From a checkpoint of a small mixture-of-experts model trained on Wikipedia: a softmax router.
Below are experts of layer 5 (counted from 0) of a mixture-of-experts language model. Rows are named router (the router's row for the expert), up (a neuron's input weights, with its number), down (a neuron's output weights, with its number) and show model dimensions 128-255. Each number is 50 + 12 x the weight over its row's rms, rounded and kept within 0 to 99.
Before each expert's rows: a language model's description of what the expert responds to; "comes before" lists some tokens at least twice as common just after its tokens as in all text. This comes from a sample of Wikipedia text that the model never trained on. Tokens count by the router's weight.

# expert 27
It responds to: Number leads and spacers. Spaces, dashes, signs and first pieces of numbers, especially year starts like 200 or 201 after months, "in", or table pipes.
comes before: "201", "202", "200", "199", "198", "197"
router:49 53 45 48 43 47 27 53 39 51 54 59 60 43 66 59 42 33 36 28 77 38 52 36 38 57 50 41 46 56 41 46 54 40 26 36 63 35 51 40 42 33 56 57 51 70 51 36 63 39 62 41 40 69 62 61 55 44 68 31 47 47 66 46 59 73 29 57 57 27 62 57 28 64 58 48 60 46 55 42 31 43 50 38 40 59 54 57 54 48 35 59 48 60 47 55 41 63 52 69 51 42 28 48 55 65 53 37 43 53 60 45 37 44 49 49 34 40 46 48 59 53 49 37 72 50 60 51
up1:81 50 45 59 53 44 44 45 28 61 50 35 65 44 47 33 51 68 49 54 55 45 57 61 49 52 30 60 59 52 27 38 33 48 38 36 32 52 46 29 58 30 52 39 51 47 58 52 09 54 41 31 42 64 44 45 42 58 66 44 52 55 49 55 61 41 45 51 69 50 43 42 45 52 52 57 58 70 44 58 71 28 46 46 46 40 68 27 66 47 44 45 36 49 63 64 45 47 50 50 50 52 39 45 52 67 50 28 56 47 28 68 42 33 53 62 51 43 49 52 44 47 42 93 40 49 63 40
down1:82 56 34 35 48 51 56 47 68 50 37 51 28 69 41 34 40 53 32 27 39 55 48 46 67 37 60 30 43 37 69 67 59 45 57 56 70 32 55 47 52 54 42 52 48 34 57 60 57 49 40 52 55 34 39 52 58 31 42 44 48 52 59 48 54 22 60 46 45 47 26 35 70 45 61 60 48 54 40 66 60 55 23 56 54 37 34 50 49 39 53 41 67 43 51 56 23 46 67 50 57 48 36 53 47 23 66 77 46 64 44 46 52 65 64 44 44 56 71 39 48 36 48 62 36 43 45 46
up2:63 48 51 81 34 86 37 57 34 36 44 42 47 34 52 47 52 54 61 43 40 54 52 55 38 38 40 56 52 57 35 41 78 60 36 59 51 42 62 55 27 70 65 53 50 57 45 77 67 32 62 52 43 58 54 46 53 53 66 57 51 44 40 63 49 75 68 61 77 49 56 54 46 58 61 43 59 43 53 56 38 54 58 46 59 68 41 31 34 55 58 56 21 33 55 48 48 43 49 48 58 50 50 31 60 50 66 33 48 46 25 44 51 38 55 42 53 51 44 49 46 56 70 65 71 50 42 22
down2:42 50 44 56 66 47 48 65 63 64 43 57 48 65 28 54 55 49 60 53 66 52 50 65 68 35 33 43 35 21 41 35 31 62 59 39 53 63 64 38 70 50 41 42 52 37 46 54 50 61 46 47 69 47 49 55 60 51 36 47 38 50 74 51 48 41 48 45 34 42 48 37 60 57 41 62 67 45 37 42 42 53 62 57 51 42 68 50 65 45 45 22 65 55 33 32 47 54 41 41 32 47 49 45 61 45 46 40 56 63 62 40 59 71 75 69 30 63 41 28 45 44 38 46 27 49 61 57
up3:45 47 40 38 51 26 45 61 43 25 45 41 40 37 16 62 37 47 68 43 62 42 52 55 39 56 40 60 56 34 44 65 55 37 51 41 47 50 49 44 32 56 61 60 69 61 37 33 67 56 23 59 56 49 57 34 56 41 65 48 53 55 58 55 73 46 35 44 37 49 30 41 46 44 50 64 60 41 44 55 53 59 50 45 44 55 26 61 32 46 28 51 44 53 59 23 52 57 46 72 50 47 57 63 49 56 38 55 54 59 41 39 41 44 48 78 60 52 40 26 58 50 54 41 37 43 33 36
down3:49 51 58 52 69 68 42 32 55 58 62 55 62 52 57 40 49 49 55 63 21 61 14 47 48 42 65 58 27 52 64 59 27 49 65 60 73 50 65 53 28 52 43 53 45 48 50 54 55 53 65 69 61 39 41 42 55 63 43 53 37 37 48 52 65 51 77 33 43 57 52 50 33 39 51 67 46 62 28 61 47 27 56 59 64 50 46 39 55 36 64 42 63 56 62 80 64 37 57 35 53 45 54 57 43 58 78 54 42 26 43 58 66 62 47 62 59 69 67 50 32 50 89 57 70 58 42 34
up4:70 49 58 48 55 53 66 58 36 52 57 31 65 44 52 39 66 65 47 39 57 53 39 66 39 43 58 76 60 42 27 52 42 45 41 44 45 49 51 30 41 37 47 39 54 40 34 60 19 37 58 51 65 58 35 40 26 72 63 33 32 33 42 68 57 58 60 65 57 46 50 36 41 59 45 52 53 62 39 47 67 45 35 50 59 54 65 59 51 47 40 43 23 48 68 37 48 66 44 55 61 50 41 40 43 61 61 31 38 38 54 60 44 23 66 61 47 47 50 40 40 56 59 74 52 72 53 50
down4:48 57 63 54 24 53 48 53 57 44 40 44 47 62 45 61 43 52 57 44 27 67 67 44 74 31 56 29 53 48 63 53 58 62 61 44 39 34 59 40 41 63 61 43 36 61 70 48 38 41 60 39 51 54 54 66 53 53 42 62 37 55 49 61 39 15 63 52 42 50 51 57 63 47 88 63 63 59 53 44 43 63 54 69 56 32 24 33 55 55 71 37 61 37 59 59 37 59 53 36 30 43 37 54 37 50 50 59 46 56 52 38 66 67 65 33 48 57 62 44 58 32 45 62 76 48 45 34
up5:40 53 41 53 34 63 47 56 56 85 72 46 56 47 63 51 63 36 46 49 53 47 45 55 42 61 78 34 34 57 39 44 67 49 30 36 50 34 55 36 68 52 42 44 48 73 52 33 46 47 63 46 58 45 47 49 31 47 65 32 47 63 45 51 28 77 42 53 41 42 44 57 54 41 58 42 46 52 46 41 31 34 54 48 68 70 61 42 72 40 44 49 67 45 49 68 45 44 60 33 50 58 56 50 52 46 44 26 58 51 53 56 47 68 63 51 39 40 65 70 44 44 44 44 45 52 63 61
down5:60 62 59 42 39 58 55 38 60 20 32 56 72 56 37 61 59 59 43 53 46 51 61 42 53 54 58 60 60 44 47 67 45 65 63 53 33 83 63 68 45 49 64 41 45 28 33 62 50 40 32 54 52 39 41 46 64 49 29 50 38 43 49 22 47 48 71 60 60 71 51 52 38 56 38 29 49 44 52 73 68 59 52 53 40 38 52 69 39 47 52 51 62 31 50 47 44 50 47 49 48 46 46 50 65 71 54 70 59 55 51 36 47 43 27 46 60 66 47 52 60 52 55 58 51 59 37 52
up6:38 64 32 32 60 39 38 40 30 54 49 54 75 19 54 73 45 48 43 46 53 32 51 49 43 46 35 65 53 64 62 70 44 57 45 50 64 73 56 66 56 42 54 46 50 37 55 52 53 50 48 49 35 55 36 56 65 64 56 36 59 36 60 31 26 49 42 39 48 30 60 53 43 53 63 47 39 53 54 79 41 30 53 45 41 44 59 54 45 59 63 40 75 35 58 62 58 37 42 53 51 50 47 51 55 55 37 49 60 49 71 35 53 51 36 65 49 55 68 63 69 42 49 31 55 60 58 61
down6:39 28 53 62 69 34 43 82 51 48 70 64 54 50 59 35 57 64 54 56 43 56 63 84 55 36 62 49 64 58 50 50 57 24 50 69 48 19 19 34 41 66 50 48 49 48 56 56 57 37 33 60 64 45 52 36 40 56 38 46 47 44 44 66 57 19 48 73 42 50 44 44 73 57 56 51 37 65 42 48 53 47 27 58 56 47 42 57 45 47 45 39 56 65 70 50 41 74 51 52 49 56 56 57 76 49 54 69 47 49 53 61 44 39 56 50 68 43 43 41 29 69 56 56 58 51 44 52
up7:78 43 44 58 38 65 56 68 22 35 59 47 39 60 43 34 48 44 52 62 44 41 56 59 48 33 38 62 63 53 18 57 41 56 52 37 37 42 68 55 42 40 07 70 31 62 58 53 37 56 48 54 57 59 45 49 22 48 71 18 54 58 62 42 74 71 51 69 56 39 50 65 43 50 49 61 53 45 44 52 65 45 39 55 46 23 38 57 75 55 53 29 41 46 54 55 48 56 47 76 33 49 42 46 41 52 53 64 43 37 40 58 36 57 52 45 60 52 40 50 56 33 48 54 58 59 41 17
down7:61 53 52 52 43 49 50 41 49 70 57 41 46 71 35 62 38 71 40 57 26 43 52 30 53 49 43 46 40 23 53 60 49 59 54 61 39 30 60 56 72 65 54 32 53 41 62 66 33 51 38 32 53 62 24 38 44 49 58 42 49 34 51 34 57 30 67 47 47 51 40 35 59 44 69 44 38 56 51 53 73 65 40 44 43 28 31 49 49 65 59 42 61 39 59 51 32 44 47 46 49 34 51 40 67 77 62 50 55 59 49 56 56 36 73 58 42 52 61 36 38 27 52 73 27 40 54 41
up8:40 42 63 32 51 53 38 47 36 38 37 37 55 45 24 58 53 34 51 57 65 44 59 55 49 40 68 59 55 35 36 55 61 43 60 40 32 51 51 44 39 66 55 49 49 53 33 34 65 60 24 51 29 54 59 23 67 33 54 47 55 51 52 53 53 56 43 43 46 44 34 59 46 50 54 59 56 60 34 48 61 66 56 44 31 39 43 61 41 52 32 52 57 42 36 38 32 67 71 53 39 44 45 44 51 54 41 66 50 38 39 39 35 58 52 61 59 57 44 56 64 37 47 42 17 54 38 41
down8:64 43 43 51 73 60 43 37 46 58 61 49 53 43 62 31 45 58 33 46 26 55 29 45 45 57 48 42 28 45 66 57 30 64 61 69 72 44 78 56 53 36 41 52 22 40 74 55 51 50 45 66 58 41 33 38 51 78 56 41 43 38 56 39 55 52 78 35 28 51 43 48 40 44 33 43 43 61 43 40 62 25 39 41 53 49 50 51 65 43 33 44 53 31 46 57 36 37 43 50 50 48 60 51 51 60 47 47 51 34 58 49 60 43 40 66 49 70 53 52 52 54 67 37 51 51 46 38
up9:77 49 68 38 54 53 42 52 31 36 28 32 60 52 21 53 47 39 44 35 50 37 49 58 63 28 64 56 45 44 44 47 57 47 53 71 46 43 25 39 52 65 52 49 48 49 27 36 68 50 36 51 27 53 22 41 63 45 48 46 57 43 52 69 57 60 49 32 57 45 51 67 52 60 69 65 66 53 29 36 70 65 43 31 45 44 43 68 53 41 49 54 46 71 50 50 39 62 70 38 43 36 43 31 52 49 51 61 45 16 39 47 40 62 41 39 56 68 40 48 47 45 59 59 42 52 12 36
down9:53 34 37 42 64 47 43 53 56 50 75 42 45 49 57 22 52 67 41 47 41 46 36 52 60 65 31 52 32 40 61 63 39 45 77 61 70 43 83 53 63 45 49 48 33 41 75 57 48 44 58 58 46 44 45 45 51 74 46 47 57 19 63 36 57 42 61 34 22 49 47 44 50 40 37 42 50 44 50 29 56 29 28 42 53 53 44 46 63 55 39 35 46 36 40 40 23 44 57 47 45 53 52 56 69 51 44 51 57 64 68 58 74 38 59 60 49 37 50 53 48 52 44 51 61 50 57 38
up10:33 40 35 33 60 48 38 26 67 85 55 63 33 52 56 51 48 53 51 48 53 43 47 47 39 50 50 34 27 61 62 52 53 41 35 56 52 38 37 49 55 49 45 53 57 67 46 22 64 52 59 45 54 58 48 52 35 46 71 58 56 52 64 44 32 70 27 45 39 56 38 68 48 50 62 58 31 63 52 45 43 42 81 35 70 63 49 35 49 49 41 42 51 46 42 61 55 38 67 55 54 43 34 56 56 45 50 46 45 64 36 50 50 60 57 34 41 63 73 64 55 39 46 45 42 44 65 70
down10:44 48 50 54 54 44 52 58 63 25 53 55 67 42 48 47 55 66 56 59 34 50 60 91 60 25 47 63 72 61 41 65 54 53 74 44 46 60 57 55 45 54 53 52 46 37 40 72 47 52 22 59 51 44 47 35 56 63 42 49 47 46 35 43 55 35 68 63 56 69 51 48 56 54 46 42 56 42 44 54 75 55 44 71 46 34 52 60 38 47 52 49 66 53 64 52 37 50 50 47 35 75 59 48 64 49 69 71 57 38 59 54 45 52 29 55 68 54 37 44 48 59 52 69 51 65 32 51
up11:39 61 55 37 38 53 55 63 52 58 71 53 81 46 60 40 74 36 45 49 40 66 45 56 46 41 59 51 40 38 37 45 56 34 54 16 55 35 59 39 70 29 58 33 53 60 38 51 29 40 55 53 57 48 76 61 37 63 56 34 50 63 71 59 45 36 52 54 49 45 49 57 59 66 38 62 75 24 37 29 47 51 40 69 47 60 76 45 59 53 46 38 65 52 60 57 48 52 54 38 66 75 41 23 37 50 42 37 83 47 63 71 64 34 61 50 53 34 30 61 46 65 59 51 29 63 50 41
down11:58 50 40 55 49 57 47 45 65 37 33 53 33 38 47 62 35 82 54 51 45 28 74 50 51 51 57 45 53 53 57 53 57 65 63 41 50 64 53 60 34 64 57 58 55 30 42 57 78 49 48 55 51 37 31 52 51 51 30 48 39 39 50 32 40 42 72 60 57 54 54 48 34 42 57 44 50 63 53 65 60 46 56 56 72 49 47 71 43 35 49 56 40 38 53 53 44 48 44 49 45 21 55 59 51 63 49 89 51 74 42 24 48 53 43 46 49 85 48 37 65 59 45 50 59 62 36 55
up12:71 45 56 30 64 44 37 42 34 35 58 32 60 60 27 42 32 32 45 50 44 50 44 54 56 29 73 65 46 56 35 47 43 40 61 51 52 48 36 43 54 46 56 54 55 38 20 51 65 45 48 57 35 49 41 36 57 45 67 38 70 32 63 76 72 66 55 38 61 52 47 64 42 61 53 74 61 47 18 40 69 71 36 28 52 48 50 57 46 56 37 54 39 78 47 45 45 55 60 50 64 32 35 40 45 40 46 52 45 29 32 45 49 45 49 58 62 77 27 42 52 57 45 54 40 59 29 39
down12:62 45 38 59 58 49 45 55 64 53 68 29 37 42 58 36 49 69 47 41 30 44 36 51 51 56 32 40 31 53 59 54 32 45 73 56 72 27 70 62 58 39 63 53 24 45 65 68 46 57 68 64 58 42 33 51 54 74 53 50 53 25 61 43 62 37 65 30 27 41 53 54 62 49 45 49 51 67 58 32 52 25 32 44 57 58 46 38 50 56 45 28 51 48 50 44 35 41 59 46 36 61 63 58 57 54 41 45 53 58 57 59 85 43 52 57 52 39 50 43 48 47 60 55 64 64 47 38
up13:65 51 36 22 67 42 39 48 51 66 55 52 48 39 49 61 62 52 50 45 36 44 52 46 48 57 53 30 48 46 50 51 36 46 44 32 30 33 60 13 42 44 15 65 38 62 28 39 63 59 35 43 51 61 54 30 35 42 80 49 46 63 50 64 49 66 35 44 45 48 68 62 58 37 58 47 61 48 55 68 52 49 65 47 42 49 37 58 62 63 46 60 56 57 32 56 52 61 56 79 41 62 55 71 57 35 51 48 58 54 28 39 35 66 48 55 47 50 69 49 50 45 32 40 49 70 61 41
down13:59 55 58 43 40 54 37 34 55 39 56 62 53 50 54 27 62 51 59 49 16 59 31 45 54 57 55 44 35 54 49 65 35 53 59 67 56 49 56 56 64 61 50 43 44 38 34 59 46 23 45 59 52 51 38 47 55 59 24 42 63 55 42 39 53 40 48 51 77 50 38 26 45 55 35 44 59 44 59 48 49 41 58 66 43 28 49 60 50 45 50 34 60 41 64 63 39 31 38 50 33 60 45 42 43 60 79 59 63 49 65 47 48 58 48 69 37 49 68 64 49 41 47 55 47 54 27 51
up14:25 46 31 30 57 46 33 29 58 73 53 70 44 37 66 61 45 55 39 44 60 36 51 44 33 45 40 51 32 70 78 49 48 49 35 62 66 48 50 50 59 46 55 58 60 58 52 36 66 50 59 48 43 50 43 58 58 65 61 48 48 31 71 33 24 70 38 37 43 48 54 43 43 48 58 52 24 70 50 55 37 33 70 28 59 55 43 48 52 53 40 27 59 42 53 60 60 48 64 49 54 34 41 60 41 48 37 41 49 59 62 52 57 64 41 34 43 47 66 59 71 39 46 43 58 45 65 74
down14:35 35 53 62 61 34 49 80 55 39 57 55 62 48 50 41 53 64 54 57 42 53 65 99 60 29 53 56 79 57 47 54 60 39 60 56 45 34 31 52 48 58 46 47 49 46 53 64 49 41 29 58 59 48 48 29 51 60 42 50 44 48 42 58 59 23 58 73 50 56 46 43 73 54 56 46 43 53 43 42 62 50 31 62 53 42 43 57 35 48 48 36 58 61 68 46 45 63 49 45 44 70 59 55 77 49 56 70 50 37 51 57 41 48 42 51 82 53 37 43 36 62 58 57 55 57 41 47
up15:67 47 48 21 79 32 46 31 36 38 28 38 39 59 38 20 51 37 44 40 40 50 37 49 57 57 56 54 42 45 39 55 43 34 64 56 52 52 46 32 56 41 11 56 34 42 22 49 65 50 24 47 67 55 63 52 55 27 52 40 53 49 47 58 37 42 40 30 52 45 63 52 56 52 57 60 53 37 37 42 66 61 44 59 52 41 26 65 46 48 51 50 38 61 42 50 45 56 50 58 59 55 36 47 53 51 70 74 39 44 21 27 35 59 54 56 48 94 77 36 39 41 47 64 31 58 54 45
down15:66 49 37 41 52 41 37 37 55 42 81 60 45 33 57 55 48 71 55 54 27 42 38 62 41 66 74 47 36 48 60 63 35 49 78 45 74 50 53 37 43 78 68 74 43 46 53 65 50 40 59 63 41 41 41 50 40 70 46 34 60 44 47 50 56 50 71 53 55 43 56 39 37 53 48 61 53 53 48 41 46 41 68 56 52 41 36 54 50 57 47 38 51 46 59 36 37 39 52 66 35 56 66 57 40 38 62 46 50 54 74 48 70 34 59 74 53 44 57 53 59 49 53 59 42 50 46 59
up16:27 32 35 49 53 52 29 35 60 77 57 70 35 41 57 54 45 49 51 49 58 36 54 47 32 45 52 33 33 60 63 42 57 46 28 57 55 33 39 39 47 47 54 49 68 75 59 26 74 47 68 47 41 50 46 55 37 51 68 52 52 45 72 42 41 74 29 52 56 48 40 59 38 45 65 61 36 62 54 44 32 38 74 36 65 62 47 37 59 46 38 48 48 41 48 58 53 41 66 45 46 35 47 48 57 55 54 40 41 61 56 64 45 63 56 34 42 49 57 54 52 36 45 47 50 37 57 60
down16:49 52 51 58 47 39 56 69 59 28 40 49 64 58 38 46 51 63 51 55 40 54 60 75 67 21 44 69 75 49 38 58 57 51 65 41 42 61 61 66 55 50 46 46 43 37 39 68 44 47 23 56 58 44 47 37 68 57 38 45 42 45 48 48 49 30 67 55 43 68 54 54 59 61 44 31 49 46 45 45 75 61 41 61 46 44 52 52 34 49 58 46 64 53 53 41 49 53 43 40 47 68 54 47 66 47 57 67 65 44 55 56 46 54 30 41 68 71 39 51 46 59 56 67 48 66 42 47
up17:55 46 56 64 32 65 52 56 40 33 54 30 52 54 54 45 49 33 53 43 53 47 56 42 69 37 40 34 55 52 40 48 52 52 43 42 42 48 47 42 27 46 65 40 36 56 39 62 67 47 71 59 49 55 67 65 31 36 52 68 44 57 50 55 77 46 50 68 75 46 47 71 33 65 57 64 90 41 47 40 58 48 43 52 43 50 55 41 51 52 49 67 35 47 67 46 47 30 47 48 49 45 65 48 61 52 72 50 39 60 36 50 32 38 53 46 43 49 20 39 14 65 53 56 54 44 49 28
down17:62 52 29 65 55 45 47 57 50 65 58 34 21 38 23 61 50 69 53 32 61 61 39 77 52 64 46 42 32 43 35 27 26 37 44 56 48 71 61 46 79 67 36 51 42 51 28 52 56 61 37 51 65 42 47 49 58 31 42 41 70 31 68 69 42 57 46 47 46 54 46 40 62 48 30 49 48 47 46 38 46 53 68 42 52 44 64 51 48 49 62 46 44 34 30 35 53 51 38 59 45 36 58 32 44 31 53 42 64 40 35 56 61 52 72 67 57 69 59 57 49 48 60 43 23 30 63 55
up18:73 51 53 71 43 53 57 60 36 31 63 55 46 50 34 31 48 50 59 54 49 65 50 55 54 45 51 61 55 49 11 49 33 44 38 45 45 47 55 41 42 31 36 64 47 42 32 58 35 48 54 54 73 58 35 51 32 59 71 20 57 41 59 68 72 62 63 82 58 41 55 61 39 61 30 55 57 43 23 39 74 57 27 52 59 36 48 72 78 63 58 31 42 61 55 37 35 62 51 66 48 61 38 55 38 54 43 42 36 38 35 53 50 35 64 66 54 56 46 47 46 46 42 61 58 64 46 34
down18:62 61 53 45 27 52 45 43 66 47 62 38 40 74 42 53 35 56 48 61 33 57 70 45 72 49 63 41 59 37 54 49 53 55 56 48 40 22 50 53 62 60 58 27 20 65 70 57 40 43 53 45 49 63 44 57 56 40 53 53 45 43 58 49 46 23 63 43 42 44 60 61 68 39 92 58 68 50 58 61 36 57 44 69 47 31 26 44 47 62 75 49 60 43 53 60 37 45 55 40 41 38 51 49 48 64 52 54 64 54 40 54 70 42 64 47 48 42 48 30 51 26 47 73 50 46 50 21
up19:52 69 65 39 58 47 51 59 50 23 67 38 72 52 47 44 68 50 35 44 27 68 33 60 65 42 65 59 48 32 42 39 50 35 62 38 60 45 55 49 69 32 61 31 44 50 29 53 23 47 54 42 60 49 66 57 60 58 48 58 39 56 46 74 40 14 48 41 47 41 54 55 69 75 44 54 72 28 46 38 63 65 47 64 31 43 51 59 38 63 57 33 71 64 46 48 46 54 49 43 59 68 36 45 57 51 52 59 62 31 66 57 57 35 51 45 60 52 53 47 54 61 56 39 27 56 42 45
down19:56 38 25 46 66 56 44 44 54 37 44 59 17 29 57 54 34 63 54 44 52 33 73 51 44 60 53 30 47 59 79 59 46 69 53 36 53 50 62 58 38 77 50 62 53 46 62 37 80 45 51 67 49 52 50 54 46 59 39 37 54 45 45 30 38 44 65 58 52 40 48 43 28 30 44 52 42 71 56 49 40 28 57 52 64 53 42 70 55 38 39 57 23 36 49 52 44 53 44 57 44 23 46 72 47 56 40 80 45 73 41 24 57 64 57 55 48 66 39 47 59 55 43 42 64 52 48 62
up20:27 26 51 56 48 52 39 61 39 52 62 59 65 29 52 64 48 36 54 52 61 34 54 65 38 53 58 40 56 57 46 49 60 58 42 37 41 36 63 23 52 48 39 56 45 65 71 37 63 63 47 43 37 62 53 33 35 32 59 42 50 66 54 38 60 61 47 46 55 38 54 43 39 39 41 48 46 71 56 53 40 51 59 41 53 66 38 30 48 46 24 59 50 39 47 65 49 34 58 44 39 63 67 63 50 63 34 29 56 51 63 66 30 38 46 69 51 27 37 59 41 34 43 40 53 49 39 50
down20:64 67 50 61 58 57 52 36 57 54 46 58 61 57 54 32 74 55 35 49 56 71 44 30 48 64 55 58 55 54 38 51 43 60 36 75 40 66 57 63 45 36 47 36 49 26 48 51 49 46 36 44 60 47 34 47 69 50 37 23 33 40 66 36 42 46 55 55 65 62 32 41 35 60 39 44 45 48 50 59 60 63 44 49 41 40 48 64 44 55 52 48 74 45 59 51 44 56 63 46 57 34 39 25 53 69 65 61 47 53 58 60 47 51 39 49 51 70 71 81 69 43 71 45 44 51 45 44
up21:61 40 53 34 74 22 49 48 42 38 38 29 47 48 28 27 44 39 48 57 51 49 46 53 44 57 52 57 49 47 33 49 53 36 71 63 55 40 37 39 55 46 30 69 54 55 33 40 64 60 30 55 61 58 53 44 47 27 63 18 67 55 59 61 57 43 38 24 50 40 56 58 58 52 66 59 60 52 46 43 56 47 48 47 48 31 27 63 33 51 50 49 44 67 38 51 38 57 57 59 50 50 36 37 50 48 39 68 50 41 41 42 38 58 55 63 56 83 53 42 60 34 54 48 24 56 33 42
down21:73 48 35 34 63 57 48 47 44 47 71 57 48 41 55 43 39 61 38 46 25 53 39 37 42 54 65 49 45 35 66 64 27 49 63 70 68 30 68 53 50 67 53 70 32 42 67 48 50 46 61 72 44 45 52 38 40 69 58 34 42 34 53 34 45 46 85 27 40 54 51 40 39 34 45 62 40 55 53 32 60 27 51 44 47 56 33 56 59 61 49 42 58 39 50 32 41 49 57 54 60 38 60 66 39 44 50 65 49 48 63 51 75 29 57 52 53 50 52 43 57 52 67 52 55 55 45 42
up22:28 26 47 57 44 54 35 50 51 73 67 58 30 42 57 59 49 49 56 54 60 40 48 45 23 47 71 33 39 47 47 46 56 40 24 59 49 34 34 28 47 50 57 48 72 72 60 28 64 44 71 48 55 47 51 54 30 45 75 44 42 46 72 46 47 71 30 52 62 50 40 51 35 44 64 55 46 52 57 40 31 46 64 42 70 65 47 39 64 49 36 55 46 44 46 44 54 47 60 42 47 39 58 53 46 55 55 40 37 62 49 61 43 63 60 42 38 46 60 48 45 40 47 42 44 45 55 53
down22:52 64 53 59 43 44 59 55 60 26 29 46 63 59 33 52 52 66 52 54 40 57 57 60 64 32 41 71 67 39 41 50 51 59 69 38 39 74 72 72 54 51 51 45 39 40 33 66 44 50 31 50 55 44 48 46 75 59 35 46 43 46 48 42 47 38 63 48 44 73 53 57 50 54 33 25 53 47 51 45 71 60 54 57 50 49 55 53 38 50 58 47 62 44 43 43 51 45 38 45 51 60 56 47 57 46 55 69 66 47 55 53 59 57 32 37 62 73 45 52 53 57 56 61 50 58 48 44
up23:40 38 42 56 31 56 40 42 62 79 67 51 36 57 63 47 41 45 57 49 66 38 49 50 32 58 66 31 31 57 39 44 53 46 27 53 50 29 37 32 50 55 50 65 65 64 56 25 62 49 67 52 52 51 40 54 24 49 74 42 44 54 46 53 42 82 40 54 45 49 44 62 41 42 64 51 50 49 50 39 30 20 67 39 76 64 55 51 75 46 44 50 56 57 47 58 47 47 58 44 43 51 54 59 57 50 50 28 40 58 46 50 41 70 68 44 34 52 60 44 46 37 42 56 39 42 52 52
down23:58 66 59 44 46 51 62 49 55 18 37 48 73 58 32 60 61 56 44 55 41 53 50 52 59 45 53 69 59 41 44 61 45 66 73 48 35 80 71 70 52 56 58 46 42 35 31 72 40 45 33 61 51 34 47 44 67 54 35 53 43 43 50 37 48 42 72 47 46 74 54 50 43 58 34 29 57 43 52 60 76 65 52 51 40 36 50 56 38 57 56 45 60 37 48 39 51 48 42 49 54 55 58 44 63 57 60 66 65 48 54 46 58 44 26 48 59 65 45 43 50 54 53 66 48 58 40 51
up24:50 46 52 59 56 44 54 57 23 24 65 48 41 46 35 33 51 57 51 54 62 50 31 74 32 61 48 88 50 52 26 50 39 39 42 61 56 45 37 50 38 24 54 58 58 55 48 48 32 46 49 61 74 45 52 47 51 45 60 40 54 36 60 68 76 39 53 52 61 46 39 40 39 61 46 56 59 52 37 33 53 60 34 55 54 42 50 61 53 45 38 38 35 60 45 38 44 59 67 52 48 58 41 31 48 60 42 38 27 34 52 66 35 28 66 67 62 70 36 37 61 31 47 46 54 50 41 50
down24:56 54 45 39 45 65 47 48 57 50 55 43 40 76 56 44 33 41 48 50 39 57 70 42 57 45 62 49 59 44 61 50 40 61 62 34 48 41 70 62 37 78 46 50 49 53 68 60 51 59 71 56 45 52 50 65 49 65 66 37 37 48 55 57 51 41 83 49 59 47 64 69 40 41 71 74 66 65 59 41 38 47 68 56 68 69 15 40 50 65 65 45 60 50 54 44 53 35 58 52 49 27 54 78 36 52 43 48 39 57 38 45 72 58 53 46 39 55 46 48 47 49 69 59 65 52 44 25
up25:42 44 44 49 57 21 52 59 50 34 54 54 44 35 20 69 46 53 71 50 61 48 50 62 34 58 30 57 59 34 47 57 55 37 54 34 42 40 57 40 36 52 56 60 59 57 42 37 61 56 26 46 59 53 66 46 53 43 57 40 53 60 59 52 72 33 31 50 31 54 28 40 42 39 43 58 63 42 41 56 43 52 51 51 48 61 33 58 41 39 29 41 58 48 54 22 55 54 53 68 51 44 61 72 54 56 32 60 59 54 38 45 37 34 44 82 67 38 36 30 61 53 42 41 27 51 38 37
down25:48 48 57 51 64 74 46 38 51 62 53 55 63 52 48 36 39 44 47 53 27 65 21 44 45 35 66 54 26 55 56 65 36 51 55 67 66 49 63 58 28 57 40 49 51 48 48 51 56 49 58 62 56 40 39 36 59 47 47 57 39 36 43 47 63 62 72 39 44 55 50 47 32 36 55 64 46 57 23 68 50 35 56 51 66 50 44 44 55 31 64 52 58 53 64 83 60 35 51 32 55 38 46 55 45 55 76 58 37 26 41 51 57 61 43 58 57 75 66 46 40 50 91 57 66 54 40 34
up26:60 46 51 74 32 59 66 55 50 33 54 37 36 46 48 38 47 35 54 44 50 66 55 44 66 33 37 41 47 48 39 41 53 59 46 45 42 36 52 36 37 51 59 47 35 59 42 62 64 51 67 60 52 58 70 60 24 48 56 62 44 44 47 52 82 46 61 69 63 54 49 65 35 57 43 57 91 42 39 35 57 40 41 59 50 41 42 60 61 58 63 46 30 57 62 48 50 38 45 50 50 50 64 54 50 41 57 51 46 59 42 66 43 42 53 33 46 55 15 43 15 61 44 60 61 46 51 27
down26:57 57 32 61 45 45 48 60 41 59 60 30 27 47 23 62 46 57 48 34 69 67 46 74 50 64 54 42 38 42 29 25 30 44 39 63 39 59 54 50 81 74 34 45 40 63 23 45 53 65 46 53 62 47 44 52 67 23 49 51 75 40 68 65 49 61 54 40 51 57 53 50 60 41 49 45 49 36 48 26 42 56 73 41 39 39 49 58 35 58 64 60 34 30 31 28 64 41 38 51 44 39 70 39 46 34 51 33 68 35 26 64 63 50 61 62 63 75 54 50 47 41 57 42 28 27 54 40
up27:55 70 40 64 51 78 60 63 40 47 58 42 41 34 60 54 66 63 49 47 48 46 28 60 53 51 44 75 63 57 32 62 40 46 38 33 40 63 55 41 67 49 48 47 55 41 44 63 22 28 45 41 61 61 57 34 37 50 52 31 54 37 53 64 58 58 54 70 44 50 53 56 43 49 64 47 65 42 50 68 57 48 57 51 52 51 52 42 40 55 59 49 13 49 83 45 57 43 50 57 64 45 43 34 60 53 64 42 48 53 59 36 48 34 44 60 40 61 68 38 49 47 71 40 61 78 61 54
down27:45 60 58 53 37 51 48 37 52 56 43 62 47 39 52 64 50 39 71 46 33 59 55 51 53 27 47 34 26 47 53 44 31 50 58 43 45 37 57 26 36 63 50 45 37 67 49 42 54 51 42 52 51 50 63 67 49 52 33 56 51 58 44 53 46 26 48 48 67 48 41 44 63 55 56 69 59 60 61 33 45 51 59 79 43 28 44 41 66 55 78 38 65 47 52 60 37 54 46 46 23 59 49 47 32 52 56 66 51 62 59 46 65 76 80 60 37 47 63 45 48 50 30 59 65 40 45 49